config.yaml
n_layer: 8
d_model: 512
n_experts: 32
experts_per_token: 2
d_expert: 176
d_shared_expert: 0
activation: "swiglu"
moe_layers: [1, 2, 3, 4, 5, 6, 7]
router_score: "sigmoid"
normalize_top_k: true
routed_scale: 1.0
balance_loss: 0.00396
balance_bias: false
init_std_router: 0.00653
lr_router: 0.000911
n_head: 8
n_kv_head: 8
head_dim: 64
vocab_size: 16384
norm: "rmsnorm"
norm_place: "pre"
norm_eps: 1e-06
positions: "rope"
rope_base: 10000.0
rope_fraction: 0.5
qk_norm: false
attn_scale: 0.125
tie_embeddings: false
parallel_block: true
init: "normal"
init_std_qkv: 0.0233
init_std_o: 0.0
init_std_up: 0.0233
init_std_down: 0.0
optimizer: "muon_variant"
lr: 0.00779
lr_mult_o: 2.0
beta1: 0.95
lr_head: 0.0037
grad_clip: 1.0
warmup_steps: 200
schedule: "wsd"
decay_fraction: 0.502
decay_shape: "linear"
final_lr_fraction: 0.0
batch_tokens: 65536
seq_len: 512
doc_mask: false
train_tokens: 402700000
steps: 6145
dataset: "wikipedia_en"
Below are experts of layer 3 (counted from 0) of a mixture-of-experts language model. Rows are named router (the router's row for the expert), gate (a neuron's input weights, with its number), up (a neuron's input weights, with its number) and show model dimensions 384-511. Each number is 500 + 25 x the weight over its row's rms, rounded and kept within 0 to 999. Numbers have three digits each.
After each expert's rows: a language model's description of what the expert responds to. This comes from a sample of Wikipedia text that the model never trained on.

# expert 3
router:461492477493533505492491512470449458461488458492453548526485545472501502488487474504477509492517491501526530479494507525478525477524509511502517464485507486470520522530556497519512461528507503482529543501515519518502494484513460497520524513486467487470486464548501515480481452540495506504497512506472500494492532499488420487510529476497487482496473500512496505514465456494448467505532
gate0:470487492542494526495527499518509464491496473513515492477535515519518478473517530526470484515478486504479485493508496490522514478471511524464465453524535480533481516520516463525503507536448499499484532518510488487437503528500491463503455537448539550495505481515489510470523497510471472492503526533533504491485492498495469506520513507515479497495488499475513447494491524460506477515500
up0:533472500492491532493545486494511458521533463461497480477539529529489492449512498531454503528489510489494533468567477506486495532455450502511490467502522431486503500498530429524488508498466491492489513517480490544486485567493495481511492488443517513477481496477450502466492513464462504474507480519490482461479533497530482464504500494512479508471495496451525470512503552471492464462508
What it handles: Table blanks, name pieces. Blank cells, zeros and dashes in pipe-delimited results tables, plus single-letter word starts in names, like G-ert, K-h-ayr, h-acker.

# expert 22
router:480493504521457536469496514496481523510540489531465490519465520504484495462456469502455512472535505466510548550488504483454527481483489530491491474487531491494538500494526478507504498510538509503553508489489503515509548500505496526519450552522491496509459499519512496448444494519462516487505496496491530560508504522462455493501503501520515503533454511469479521493504479468518481510507
gate2:498514468523510528497483506466500478458479515523495512489535460537483517499492528527516501527456488499440494540525462455500481494503516494499505459476460513455503455516523505504483480447499547485533488541548473510507487493484496523466466498477508466533487487531491470489521524476481464562474517471469496531511448494469480506511481476484477471504523511510476494465478508515500501481475
up2:458481503506491511499488493500552526464512534531483497470484460535529481465485462503533500491506496487483514478467484506508516508472522508473497488475534576491471500498499521508477500508526478472528495474510505508491502501510549503519439454474503502498482516482495466505515479485486521530501508521420499509504493491509502547444450501477510506502512517465479499480486543512501497496447
What it handles: Articles and determiners. Articles, possessives and number words opening a noun phrase, mostly a, an, his, first, one, this.

# expert 20
router:490497518526496519526481523472450479515534471503505517477496568504477498458477511516488556497532512498507507531469519527478562537491448512495513459477560482500493477515524479511499423511523468448531501519470523484456503486525488520494493543507508519509453499534460539464507461499512488527490478493496495530499503470526457490498471528506531538512456489449518478506518437515501511522541
gate2:505482458477481531486523523481509533501454502545501506508514506501474496507483540516498499513546493499564496477491520530507534552475517505503525487470505485512509491481528476527506494492529471485472516526473471493459514520517524503472476491524489469532451505515512545541498450486501458496481535511465549514422519499538522503504530517474537480519542512464459489513476485489475511480495
up2:525497492532502517472531431479474461509514482507444492471468512521504529507482516501450530512453475502498491508549448468480507515504498515497505530470502505452546483529526510524481493508515534497483549473536501498555465488474483512475509505532511496486506484502499507453489481505528509495455470500496455497596452549499525452510477512494493484482540471511513569475526473479521534502517
What it handles: Table cell separators. Pipes, semicolons and commas closing table cells or name lists, such as name; in results tables, and coordinate endings like °N.

# expert 27
router:470527530487462516499480533494479494473507494461466490462507562502512489508484453567498545509536503468497530491443490476439501484484461502483521488482503459513492491537529454518499460498481477494499507535462587533465481490467517468473478513517476498527514487520496501459480486561518477493516474512547527519499488505474477508514490505498510500457492508483478501498496479492531491502524
gate2:479510485457518490470564506534512484528548511491492467524496498443528498465502483467496502490525511539494485497484498485515496449518504551479491450480528451474510494506523493515471484452448494482525491492465544513515488491545523503529523492528526505501486462491441494529519489463502508479518454520479491507526528533503481503502488478504513503488519480521514495509484495462536479515517
up2:511509521503474489463497512547469515543548459566475481501517505471502493511498492536480524509486530489477504528519483478512529519499484468492501498501466491505479517488490489474489519502513524490458514499504504540430508473473499496491539482433511446457485501491540508496476503500507468491529455510549496482493494463544507536510499499510494464502543507468545512516491455481513497476462
What it handles: Word-initial fragments. Capital letters and first syllables beginning a split word or name, like be-i, st-uffed, Battal-ion, Ne-umayer, inv, adv.

# expert 15
router:472500532489514533545490510482499558542505492511510520499508483530522550487464472515511489512519491501469504474489485533498511474469479494430487454483540486506486535522555506540522491455506462475543508532472525498499456503479522515491505527508497487506490511525506466488473506458485502516481495450500517519461499486502499504517503533526527488484482486510448517487495485538474454459558
gate2:531508475528472484476507510517487492518509473484496494500452511531479487481518522468442490449484507513506491514503485482476512520437470493516483483505513501511522475507517487477520513520541476477454487484554457495515462500520493497465454533492530506510489491499471488508514479486506516508536452471517486468494518511541489517458486461474584446498495432524504446486560459480502495493476
up2:534498468527476535469487475536552513485510460539513474516492514507471458518480485508535531527535469517475457534508483489530511506477451522473512510469459497487498486488520498517499515512467524442446462486507479513477510527504490492502466505505515487511462478529491471527513542485477446544481530526489486507491507509520456505471467531455525468482466460495491473480533514492547462493512
What it handles: Mid-word fragments. Short interior pieces of rare names and words split into fragments, such as Col-b-ys, Herm-it, Dem-p-sey, dig-it-s.

# expert 0
router:533455546519526512514495526470500481493515478510461513497482530551513499490492478521484508474562456458490497544504511533487497485456515510468544492509505482500528512504524485546506463501509493475506461500476489435506437506490466535471481510559474498508487510537481485459460522525466496497514483454499536476506534510484483517473505517457463452521488504499505523492440519453482493510484
gate2:508528516491515481520523442539504492516503521488523502493475485448492488500546456528504477505519474523498479512465479480481521497486512520468477506493511504438489494503522493503506465521483486522496414502469503539482481506489498493500504507446479469472481524482487532466512497513530514483494498497512473506524533497531483480519510470509525511465521494494488498499506525502509572535467
up2:503494535520548508508503499472535528490501492456474519506436476469536526498564486497505488512490460529461484454477507513550569502506573508510451485485536513449514512494482512482505480471516491527533514506495507487428499486499479509514503487495530511486476518462503485465497525491519513527526561504493458471492540531525498524498478529448508493516509525500535504490483483546516507533483
What it handles: Suffixes and quantifiers. Word-final suffixes like -ing, -ed, -ating inside names and verbs, plus quantity words such as all, both, several, million.

# expert 19
router:494515505532499493511477480475512478535528497473495513495484468518517517479478485520533504509529459485503536504506452485471469500509512455463496505514526482493508466484528466477462483477538525488488485485448486462482485487497495515522499535502494556435516470528499507527491518469467469518519508490488485479484536451524490489503454542479513515552494522528525505495468560478484508483483
gate2:519527524516481469523485531505501505453534465511514539511552472524512486501510459513490540496539466495470503482490505465454487462506482473484477513499498471484562468516519433501500502488487480504467487480459505474501504482473458474527496553450483518508516466454475483460475466527513503507462482473502534477490505497528507512489497535527521486526502554503489495493463518476574528512505
up2:512516496497534540486506501485495554480481524493544450486495494486509488505536527448537512508488537489516502471489496494527464520522497560511490497485508522494480497489342542473490502532485479491519485492542517522499506476500524497476462499530510440505525480469543486519513537525492510486507475505496492532549481526449536512484528513488510465472508467501508476473516457509481523458498
What it handles: Plural and word-middle pieces. Plural suffixes and other mid-word pieces after an article or word stem, such as s, es, ations, ers.

# expert 13
router:446463536496469477486527502484527493517519503446484515486510530517530526494479460513486495471512484454467492489463493526459528512514478504481493504496491453476498487533521479563507501495503538487505538485451538491544501523474473516474447544523491492464452496509500560500489522489475403513543474516506521501498491497519496493511487517521505507453483516473542529502493476508493492499533
gate2:430542503494482542462478496497485482466497508483523470460504489497540504476501482527494481505490542495522525459486512477502515506534500504488486497494475515473505508519513471520507503503476513447512467484479453535520530493474483506538529500494459483498485507491474463433498504554512499469479542504494526508494509462450489477485507515550517468529521529500517480519464514470502530527484
up2:532512520500500449545543510486510512516529474524477521512488506502490499487459509457505519504540484453521526526558504528474475528488506517537490528505474507496475485521501489525498503512542486479509476500466548482498460503507512513490489472508492479485497469506491504544473504499499522464513463519470485492519532512514478557480473497479506513515470472526501525484497461499507481516483
What it handles: Sentence-final periods. Periods ending sentences, often fused to a word end, plus == heading marks and sentence-opening The, such as s., )., ==.

# expert 16
router:446491500538462530499468525455482480524536463486488491486531513482499486491494495521505507494542475505504513581454511529493554501513500461471535518495514507471497449548514485531514473514483484482470527480490506468509483483491425526512485503513459528482475454533499532485487471481503480511498505527495500540514517462505447470509519511494484502477483518519525504512475525491477462516479
gate0:506496519497509545475495459449495527494520480542525499466462547467527502486493563512478525474511488504500506533491509471489505499516520474497481447506479521517453469548492478500511485500480489468509464506517518508492545474467529471490573453490470470475485500482487498495535460522528520522476483550457511516532484494494561523530484518468560455470487506483473496491510486486492504520484
up0:528528518518481505534483534512478461533507483457460527501502484522495517542499491446553501504477519462502514473491489503510493470488487488508539527460506499502505476464482479528477515460532491528531540489494505483502475546511475502523437538528555521519467490534516484494494535472497477494532480449532499499486519495548498501487511531546542509508511488496507520478508527527535512493517
What it handles: Line breaks. Line-break tokens after table rows, sentence ends and section headings, plus some heading and infobox field words like Succeeded.

# expert 9
router:487479489496470502470468492481517520469530465474465530507494482487505478483475456500473528489554536484509501530508473534457505489490495492481523488494526495461514458515524495512508476499507523489479517476489495479499492526537509519474455547523480482433488467502468532505489492527506501472523504506464524509521539497532480512538514555503510500455507502487481550491533510512484487469494
gate2:544510491513453518447511536532486496535466521518473508475509525482529503518500449469501491497474486559454529501502487500492522446459492506463517517526479504510512503515526474488495528485505493510475494498471507503560504469470510504518477455509535468471510493510520464478486540516514506513467488487493504521438469503470459521486470511504517514497489480545513496473502496508498489466521
up2:523528469512515491492510487500498446531524477464512559513535541511494499518492477562517553485508486529486526510546465472465489475531479520449504501517516523525488496487497496508497510507467531494469539526477533516518508507551517501492514504487508503454480511487541484524511492483519488463506470478503553495452518513474514460558536488522519479443474509541488507494470506486493482522498
What it handles: Proper noun starts. First word or piece of capitalized names of places, people, organizations and titles, e.g. United, New, South, Charles, Los.

# expert 29
router:459463508505478537511458562508531513533562477504498506477498501464517503495493469510462540482527538484548514580521503534466491416487477471500561493508516470428516505549525467527500497521492460507499507512467530470517477521463521512495500531520447507494512448527467498477469496520516512482518466515482489510487523521524492485529500524460493508511458534473533544525514517504464509475517
gate2:524484482519476495493485476488493510475481483461559523469483476519462497498493475503523493482518509466519524533469460528511515526466491524518491486508527552487508483524491539502532480503490466500460490520498471493479482524500512492509481517482491458471501516508509532497500463535519523518550494473533508492503497522495432509518518503521495506464499562476530566462510451526511482480476
up2:492529497485513508506534511476525487535491517514509442457525546490564533527529526495520495508487510514464509479531534460483517512514504470529469484465492447503504489469524468458482505504516521498538518464547528514494538462507480497503545482498517551543499508470494504494500519496473480454445520521477480501452534506499558490472461489500493536495483493527459438533451514466514507557525
What it handles: Word-opening pieces. The first piece of a word after a space, hyphen or quote, often a single capital letter, such as B, Cr-ested, Pr-iscilla, in-flammatory.

# expert 18
router:466490521464534486463482510479524479486511466501506495492479490538542526490499495490519489451540484507495492526509488515489498501516498513491524462490526451472476436501529505501486465486542483495490564516461478484512483476472493491484505518541508523482512472501468498506496471475502540462483522518497488523466461529532500511516481512474518501469508509520493490491475483542477523445561
gate2:533515503472484491507500493482556549507486537483506492525505551502504524449506470517501484519495509508501470554536460526480464509520473486486499473483489474508524480495521453481513524515557509518461525507539526533507515481445499508509449466524475478478516504483518497486507504542556493501493512461489509494451522539522490500489527451493521528512523526497457483527435462525496496482498
up2:495502504530533470486464448475493464518505524521465500529481507492487531441509512475493484480525530504548522472478434492516480515500477480507500512504538479508492477478461481451527528491529531546452516516505524463520534511526503488479418509500504484513486515464482481497509467517510510504563517483487502483508490531495518458530491528540521494515491505495504559474451485525482498477436
What it handles: List dashes, brackets. Line-initial hyphens starting list or infobox items like Country: and Born:, plus opening parentheses, quotes and ==See also headings.

# expert 30
router:491469522486485502519516520460491477537490513478514471496510529490545453477509515507478560480484468428485533506526460532430496505476468493465499471457463449485516487519515483506525477541528497474524468530471496475496523453486492474486486523486496563487483499531487540498506531518500480502546489474508526551498502494512476526514480502500553495469492516494487503481496478516531452519481
gate2:505504485533504460510486489503489454525533533509487530491453537494473517555492473499475435527483453503502478479457508473547473510474481509488462503470516476516514492526491497529448542500519485520470514499522498501529534525530487487486510499522538482482473531479504494459515498506500478485520501528504509472493489494454536479536496473484554537498507518480525502477461508496471493510500
up2:529510507513496525469534489450504512507505546496536465534478475495483527518511503548522500475530500516531532498476539500464518476505500541543527503492498528508477510580482519470545508517499510512474487515473505514484508483471523528536515499482487501487522475486524490505521504523532510493476508528498508531510502501525483482527469508490526470455462467555507510500546492544524498468472
What it handles: Digits in numbers. Small numbers and digit pieces in tables, coordinates, times and measurements, such as 4, 10, 17 of 1714, 5 of 28′5.9″.

# expert 24
router:480483573519486515480482513469502516517525554459470481455495557499496477496468474521455552504513481484498533485500454490516482515476518490465535492458518531503523479532487522480517443542524517491505508531487508538514477479474471512460501558506492566466470513505490542468463505520511479482513476465510534533485497523540475498519491488509528483504447508512533499468523472532523506506515
gate2:504511497474526536491446496509500488533500512510550480464514533533491563480519460504491471514515535475510461511511474501511552453518500493460508531517495489493485499532452520492518539473505474472514497490546502517487481507508454452457506492476464504466484506428516510504505508462459502526480522522477476517488515443508517487551520513510469530467491487491478508469508511440517512481486
up2:509503491520548474484499452487526509484545467509510534493512460483511531484498482465501505547464447486557517510516540482533501485478484470544513499479509536500489514513524460504491502537496504516508531480497500472479462511512490540525456484516527480508517492515502501516493521499485489534502481500538506499511503484509509506484466507511478494518488473523522485512466473533494489478500
What it handles: Determiners and possessives. Articles and possessive words after prepositions in running prose, mainly the, plus The, his, her, its, their, 's.

# expert 6
router:478507523541501483461443563527472515467533511517498521478497498525501508491477534494497467501530479484534525482528525507465520496484484523478524502473506502460508472509511492499492504488532483492511515507471460490456473529483535552509480529539459537458469453547480521505487446464469501487501490522545499516492541477517478478540454516472521531477445524509500490531504488533489473516525
gate2:478471472430518490530504518491499484452536499513497548529472456473493502486522506525489473515490486509485508438517470468489492468492454519528515468490474483492482474506507458527534488516499553482520519457481466476480484541521543520487506443486489488499498515509514513456544500500535519489507487485502473528419515492505480511530518493521551519532479484492487466499449482492456566478514
up2:496511454499512460506498467506492495473516516518534516510497493503496525504515524484487493533505495492474455494492496519475499526507524471488484521476526503479490463522532522496460489508525493476479485480467444479492475477532499522479514522505532462513518480501526487499508509503516530527508468510532493506512517518468447530436488465483493538500551508534487519480491472479497541478490
What it handles: Table cell separators. Pipe characters between table cells, plus colons, semicolons and slashes in lists, infobox fields and coordinates, such as Budget: and Buscema;.

# expert 31
router:480473492546458514503501520527457475479481463506502547459491538519530545499486505480504489484505504443505522527487503507464539480465465494475480434488477471494553474501507490514478482505481456493478520525460518491502542460524470495426515505459495511501471487533478526463483495471507491518539488499535517523454512555526446491501497511477542513507484526473477533521441479490499489523459
gate0:535483465505480465545503480527535486506507514504512472480502493534495490501484492544455481462533493491509513520562513495520484476496498524498515525480477530478518521486452512499487469481511483475482512501490465514532496538513466512495554479498517466496511458505486502535490474464463487489469494538474456519531497536492547450498498490515456487488526489480569478513511528504486481496491
up0:482540538496516504452501531498465487493493504527527514512486491478495541483521490511492526510457516528497485502493497479478456550480489462487495470475513478505474494519534532516503499489485507490458499528504494496466476450483520515485460560517486507509516525509560505498481544534535512523498520476520566510516511486503497503475494475469521497530483476537468479536474506504482507496488
What it handles: Prepositions. Prepositions right before a noun phrase, such as of, in, to, for, at, from.

# expert 21
router:493510480498482494501488491490492523507489496483469509503478563532521505448510477548541498533496476464490533469494520495489521506494484484485532481474538496498551474519523447499486504456550487497517516484471505515468513447516475510500463541529484528512487529553487509488486520480494450469485495519522507512532511494535483536504485517442535512454517505478509538525464497480515515485521
gate0:508483489489491485503506546503541522521484513471553554505480538521500523471510499499534433489533511528515464493509488505503503479488550491523494509500539488515525469470503491506522516492526501482478497510557512497457484482504434501530477448491471500488489510489501494523492482491550509506467502487446504500458497484499525494481501505449497460528555466464471500472482465517490550502476
up0:485497462490498498503501502502531529491524518497470528512510500510502512482484502508538446493524524519546493485502486484500520492476518490543470492522513461469514449491531509517530500501516522473551519493549507473447478483474475513521500484493511502518463516493493523475518555499539473557422504491465478479454495468525507493499495524461455485488542453492496492482468488515486513499499
What it handles: Years and dates. Four-digit years and year fragments in dates, ranges and birth lines, e.g. 1997, 2024, 1978, mostly after in or month names.

# expert 12
router:511502548474466520510489509506515530498541501478435485472502487497490526470503458522508489540517457479487545480498463539515506494478502507459511468510545492505497465484512513529493503520531478480526509467479499489525488483485505528492512539497464537503479437520470508484459463476487467462504494513507537542487516512529483489511520511516538486462483509492525547557447506490476501491496
gate0:488513511516551506487495515525492514503454482489468513470507483491478496435554509504495469486519530501481495514473484500519500500440486500475497510547510462509497485474494509497462497549505497480483497577501507504471473491517483504487469484489531486474481467507513510503517493523486475503500538496484537488460527531460503484545493472493494510530516488508488491542492550517541505450479
up0:487514519456448483482513490474510498521476495454550498550503515529499515519510488513491531520481516479501513477529523509478544518520500516521520459446490524488478476524477501480468492488515502518486533486455494492537519510482509482456496492517499541515497494516503503493528529477488520488492419489528456513506462496558469494445510511476512493472505502494501477486541466470493500520535
What it handles: Line breaks, headings. Line breaks ending sentences, list items and table rows, plus section heading markers like ==History== and table divider rows.

# expert 23
router:507482486501459520520479532496511562511536510497490508511504528509514510477466458531471501498516519465505528520450496496509510500493488540496567499504466494502529453489535441516478514535522473480492527509518505519481494481491505501484492481518506524496510496503471542506480533531458488492541493516512513539482493516523498465532491504460494516499491479510534531523466487468534517500487
gate2:520526511526504479501508516491472496560485484451523493482502510494503492490454510499481492520493466512493491499480511509486508481533506493505478487482539513555456527549532450487491492503474475498463503513472528459538497502538500531527506507509483468484516472464518479531497517546476494501492569535494541523478475565506528469512526481525458492511483505512496514468486506542510486500536
up2:500461537543511516518519539518531483477537492479543488483490490504508482500482496503496552532437500504488498536485491459475540476527501502477526492462462478515496492486519490490526457515521438519504479517483541513506517493509525479462482486501512483506519496499479518462522477521521471479514486549542468510518460491512486452522487497508526534492490558468525462482474497443500480490531
What it handles: Word-final letter pieces. Final pieces completing a word, often names, such as beag-le, prodig-y, alge-bra, Napred-ak, Pin-zi, and closing quote marks.

# expert 2
router:450458502529510521481490495474482506499532502495508501496468488490520482473481478467505537503495523468485526531501494509459521452521482480488537497524528493511467493525523501502511476503527489474488485473461509502506489487502472532510503514545474512517479472558505498514434437445522485510510506488464475510506495530519498510498485549491521512526496526468515558462528480563500481449490
gate0:519475524517495545517497491458505502487488541496506488481500494507505510476482512504459484496495486522557507489529470519519498507507491464527546505482499531468558463482527531490456514518537486508469538496508521505502507494492529535479453484481539501543493547489504505456492505509519531478515502501465504540499558495485470443498496483500498483541503463496501499477495496513505455504476
up0:500467492521482505533486454494487500500476493527503525511516484484495502487514526553494489490484458482523448494525507525451514484516447498509559489509476472542519490493525539495493530507527518512473476573521465505497509499513511490504482543531513502481489519506504492480494475526480517505516486507479522544517538520469461496491523532518495495498482453481481517495461505529536478512540
What it handles: Word-middle common nouns. Pieces inside or heading ordinary English words and short nouns, such as ar-row, qu-art-et, air, land, fact, own.

# expert 11
router:450513521523487478484487523495501510523534496488502501497531493471490518487493490521495511486528491479492529566457472464465491515488482474498526505487539478514513509492535455484513505487486475484468507509480504471504467488523505520428474498530450506477504477532480565514486524516488438509518499490534543481505495516554490493517504492491470490532510516491532522533517510536490453469500
gate2:503519491454508469507522499494505496479542527528537541482468524470493504470477473472499485458542460514532477480489496510498484462469528499478478516473514495526501470471504475527550490485504517477508469511459463478499517471482521499514502467496479502518501509501470469520539495577495512497491486479464494508482520541449494441492488518500520498506493508489512516482531510474545492515460
up2:524497499474513523508500527517457499525522480470504507501494529527554505499537461475503497494476491503515480472541488537536479474492478480494521507485500512511529518478455543475518485527482475511482524493560471473507496489510497518482485498532542520524464518521541465469531478490489502504493495540520475493532520464478516501496472499472494495500514507518478539525445501493424513505502
What it handles: Noun suffixes, place names. Noun-forming word endings such as -ion, -ation, -ity, -ism, and second words of names like United States, New York.

# expert 25
router:472531485499482529547462498471482473561504473516491512459474531543538520464505485508453486483501509482525517501527476494512531456483502496506522456505499491494526488493498502498516473547552488477510526490507510529496461486526489518509475513496484466487490541516468518475502496472509523538508458507502506512485528509546469520506477496487501508466508525495490538524555486500514482482500
gate0:492503546530467489542485505552461524508549496478504502499484488510496420494519481521507536508520473500532482503495444492539473471499522495526538512447522518509518509490493529516516500499453517507527503511487522485512496492517549480461516504518547509541542511466483474528482460482536503480518521455501523509523506519513476468474461528510504433450465508490507512540497506516449493468504
up0:496483501516482459503478519542483505508506480429490470505479495483478480502501499523495539511484472503512530498491464465536451480476487476489519503456500509472500495508532537488529495488461487504501490517466493454454520470476523536484522493502508487528535509457504497509475485508486529465498499468529493480507471536499497484462485483524490490502489453473483495524520541527446457494468
What it handles: Conjunctions and auxiliaries. Clause-linking words and auxiliary verbs, such as and, was, is, which, or, had, been.

# expert 1
router:491454493501505478524513490484489511540547463490481522484531559513529529504476470505462522481539465456493510499465479515501494490479462508435480466496507476489511522490527465491474509530502527494503511480479489479475508523521496537469505541477525479472491541567494542444476476482531488491512480469467504532477529509481487477479488492517504498506440525494458494498498465529503521477487
gate2:458505510476475485467506478487486528518465497497479546508451447503466475470476528508485494491504501492526486507466494459513509513461462511500519479494470498500543486507509525515499551539524533529513495456478540517479487500528496497555476517485500507481466506535460479525441474512498455491505505560507472493537463489554507429498537536518427545549473480541502531513499509488526485477502
up2:464514469512535496537504493491501486485494510545486483460534534470490493543505482484510470496500522491501502477498524484470489535513532515482525523512535531473489489498490509482491455497457491484465515527500482486518518485479510501434494481520514458510491493456507511493479510518488558488493488425515517482492511547477472519498447441530574449460569514507496492520468473493446509525531
What it handles: Dates, dashes, units. Month names in dates and dashes in ranges or table cells, plus numbers and units in tables, such as May, –, mi.

# expert 4
router:495457549475483480505502503468506510526544481475487497503536538526508509524511518523500547535535484471476511520478495509502514500485479484511498507487519474444551501502514466470498485485523521485515497458475524500422474487498484514520502532503525513473503486553482528465486453481544444513529433493529517509521487474496435532530505482459487532493484483495554517502467449540464495510549
gate2:469485486499452511524480442500503504477486511490494564519514505499518474471518518495482504491532497517514520514518506520509496509512513501434476485526487505535480498465474543528479518532476523515495508457461519470484473527476501541539514546471498474480547492515460473501518505464512533546498487461484518497486500500531456522478513456475494465536465504490495504502508543501500499476474
up2:488457513509481506533534460491511509491494475487471462540497499492503476455470503497481514486478516479472543515543519500520450457525480497493496509497525500501446506479506508484515526514525510497501479493478512461448494538460514576524516511524491542475531476518498455518502502482466500536534477463398546490473513516496493496470438472459487489515474504455556513527497522504473492527485
What it handles: Clause-ending commas. Commas, often fused to a word end, that close a phrase or clause before and, which or including, such as s, and ),.

# expert 7
router:481493524491483474467507486489497529497522484483522528452513519475529532470474472505522525501551510481516517544490493482450514499500451476489507467484490458515529487505534460510501495484486478494494535487490534466537443515523539490478495517508488473479431460507486541507499507501499494514509482465553539511510458493491484494528511518488513506497495474494483533503506462512482495492487
gate0:512504485518551428466455510468535473487508479490514499513503505515456533518550545465474452509496524523540501476496516527515502496522479525504548505479482521467514526496547493488514482501503505498544525477531472531536503492527484534520513530476491476493498474505489482458554492501502509468483483506519500441526501478524455492463522468494535510456460489500484497521481520471519557554504
up0:461472468452502490515494473463498523523487506481464474437506508493546443478440499540504503487525525551484471520523472519480537503534505510489525497532505518489517482496455516498539490547544526474531511554512450477454510508493486519509541516478487536463473517520464471514479522504513512485511516489508526482498533522506459516522495507505533463478557498448517465463500464483527512507509
What it handles: Role and profession nouns. Nouns and suffixes naming people's roles, fields and works in biographies, such as politician, director, magistrate, football, album.

# expert 28
router:497513543485487489466477529474530514479508509497449499523542526514535518494462472484496520508529491507461479476454473482469517533476463521495505491527487465519534497544540470529535460467502462488503488489505505473464446501517480471494501538475456493529487521531516496440503499499502496511525535452522522548521488485526480513472466508506540540506499531496518510539465498454537495482528
gate0:486492505463477482510469524502518508515467489471498460489527491489505477501479521485527531508462534489471500494525481505475498484465474537522512502440475463472503533526492501540470481522502445486515473518477524516440520470521511527504496502463478523493555512503502486492501504515517509502519513483515502521530482559528503523525493434531531503506528540482524453508449472478519533485505
up0:523486512502527503511462552492487519504517514522526454493538510492515488528488498510488444527484521531493496470552459484545530483463528477506485557531519482519550542519501532501477504491562477536480523526520464492487459521492441510523500490456526408491492499492539473487522543500508486500561508510516495479483536501481504527451492518503514521475522483550572512544470509500478490488564
What it handles: Past participles. Past-tense verbs and participles after was, were or be, including suffix pieces like -ed, such as made, used, won, released.

# expert 17
router:548526528513475519479524520481484487467502482443421483485509520522547480490499500526471549496496503459500527516517483527483494462467453468497506475467457488507535509507529499512508448533519556467464488489526497495513505491466517520457445548493522542545481486534517475469516509465486497496536487485493548538520482476534480500484442536514496480463481520455483487489495488503533529505450
gate2:485495522492472515482485466513515495435513471536447472527488517508517512499467496520453495521510445513491494466497539495490480499503505530504480558461461499507475492485504512487521536511476494515532538504533499514486514504466458484519481500553546528509465491524468525546525514521478515546473502504501482506502440501550487528510511537490463531489462489461518523512525521514517504482505
up2:501495566492472476488505533492497491462530496460473517500487519496510493531516495510476456525472515477498481509503523531506481497520520481513466492472518460463491518517494517521515488509490494515548512528497508458501474504544516542514485472453452493479526518483469461505448518493516435459517510504509481473506497501524469503503511481517481508480483533501498487506524470515494453525520
What it handles: Capital abbreviations, rare pieces. Uppercase letter pairs such as AS, AR, TA, odd word pieces in foreign or technical text, and modals like not, can, may.

# expert 5
router:495522512515507502474509499487507514483559479475469492513488536512540474493478489501465568516508530439508525496445470507462533485493486486471523473466476477518513495494520487480521482522514462440500524478455530475458505500509495526478474558486495563496507507523486511512475510552464512492497493520527505545532482502521495502506481518510524535509470509515446507506522451547530517480492
gate0:479456514493484495524485490508523520474490465499516484520510509480510505490519448502494483535495476512500522501509505506522534471491498496470528518484494466472480510499475489480505444509465487489484478477478486540463479514500513516495518514526523517513494485448504504476460496511469504529489455488463515519490480451503428516531498532524479489493513546443520523510494488504502479529476
up0:538501527519472532504489478447534502459519506507501468525448484477498466491531462489528496523513498502490533483491503499456521475516456494493483481515528469499513484538471483503480486495499447522504506517515524500464489531465478501526478510498494522531500515451482499452496471518530490536503431510497476478516455501491500470504524502536534453518499511494528544545476493472465474507497
What it handles: Chemical names, list separators. Pieces and separators in technical lists and tables, such as car-box-ylate in chemical names, pipes and semicolons in gene-ontology terms, JPL.

# expert 14
router:490441480500490471449526512468481514487518490520462517479478516501547486532524478552497533510499489483526471533497517497506496498468490457478501471482485492478507506507525484477484507467527503435518507522502489471486508509505470476512508546539488516494496496515499488466501465507502510457506480516492498546505533498509487512486479502512509490483461570507447486537493510510513490509487
gate0:465491514529514570474495511479509473541496539530555521475532481490509509465527479526524453515440469483472516535473483519484513475491535508499492521499528492454513489460502492492510493521484564549466521511478517468501542532482474484488477477545475546533498508495529535507483489503514485531570518513462500522498514501474510542496499519495458508481500506503515502480484506489479501519459
up0:495493458542528504565515538491496487498486498495480440502425529549474519523518489481507512479500519495508554524487495463472500488540450506510505480472445509553458521494487487529512513475530488506519505510504473494496503473525479542523491450485554497487448499428482470464553529511511488496415487525532501462488486479516494516486532482527507484519474458512502531501453493510514489508542
What it handles: Line-initial labels, "as". Word starts at the beginning of lines or headings in lists and infoboxes, such as Cup, Pass, Doubles, plus the word as.

# expert 10
router:476509527549460506439487517499464483518545488460506519476521489487513482472477483523518495498508474480446501545482480510480562485493521493495496494495513492535546512510534471515485489489486467495504520528496549505509509514533479477458481528454482477461443519514466522479495505522535423457516501488533523511493523492527465502486509498513544499458480491497513517497480497480532487478569
gate2:495515527498481492478468535518462473524518492506527535495480489460484527514505511509480456504459471511518490491517473508515482482520473497476487530487501519473520518562549501488517472511534487485578501472532528519514517509521526533497534501491465519479498471475516471492508483521499482481554546481542506523478507515502479475530444505505486500494484520550544473511547485535514503499533
up2:520507504493517496508511481445520522489462493484477495505543512525481488494494481516509519470558517421467512524473472488494539496485533476495502498478491481497502478440490503504525503501509501513473496532470469482449452471477524457471475526503488552516497501514511504519440535499512547461486467512485533506547497513531520513490556483478509480488485488451502532476463507493524516492513
What it handles: Proper-name endings. Final word pieces or head words of proper names for places, wars, leagues and organizations, such as County, War, -ford, -burg.

# expert 26
router:496494544541480525499493501507500500503521478486479529507557500501507501500454491538452526511487495494477493449490489500468542510508499493480523491489530475490519457545570435539487485481489498522521519471492522495484492480469478483503519503483484509483489475526433501497477469504483455499510490535463498482485464484507501478526473487485512508501494473478516507492482500445534493526489
gate2:513467504502453506532466542558491506491531510487475483496505456508509491484466509490502462483497536450482462479493500485518507483485477508487469493514493499512508508501534497474480486477531457537449458463494497507508476493475516508479504519451443509532481478536509501566511522500466476522493474489498502517446525521505485435493505481462480538504470504502470501497522491528530507500520
up2:503535528452476476496441464462517505484516539527499528492513511547482487517536468556492523532504509479516513500556510525471490525499495532515503517486540489508554522499504486491484490482494493499539505545506507509475507505506514558484510528500504491461477482459476536501521478493521462513480515513526515501545498495515511560489528513505507493472536516484491527513460503526515507511468
What it handles: Foreign name pieces. Middle pieces of non-English personal and place names, such as Sa-arn-io, Di-ar-ra, Si-ug-wai, and accented letters like ñ, ü, ç.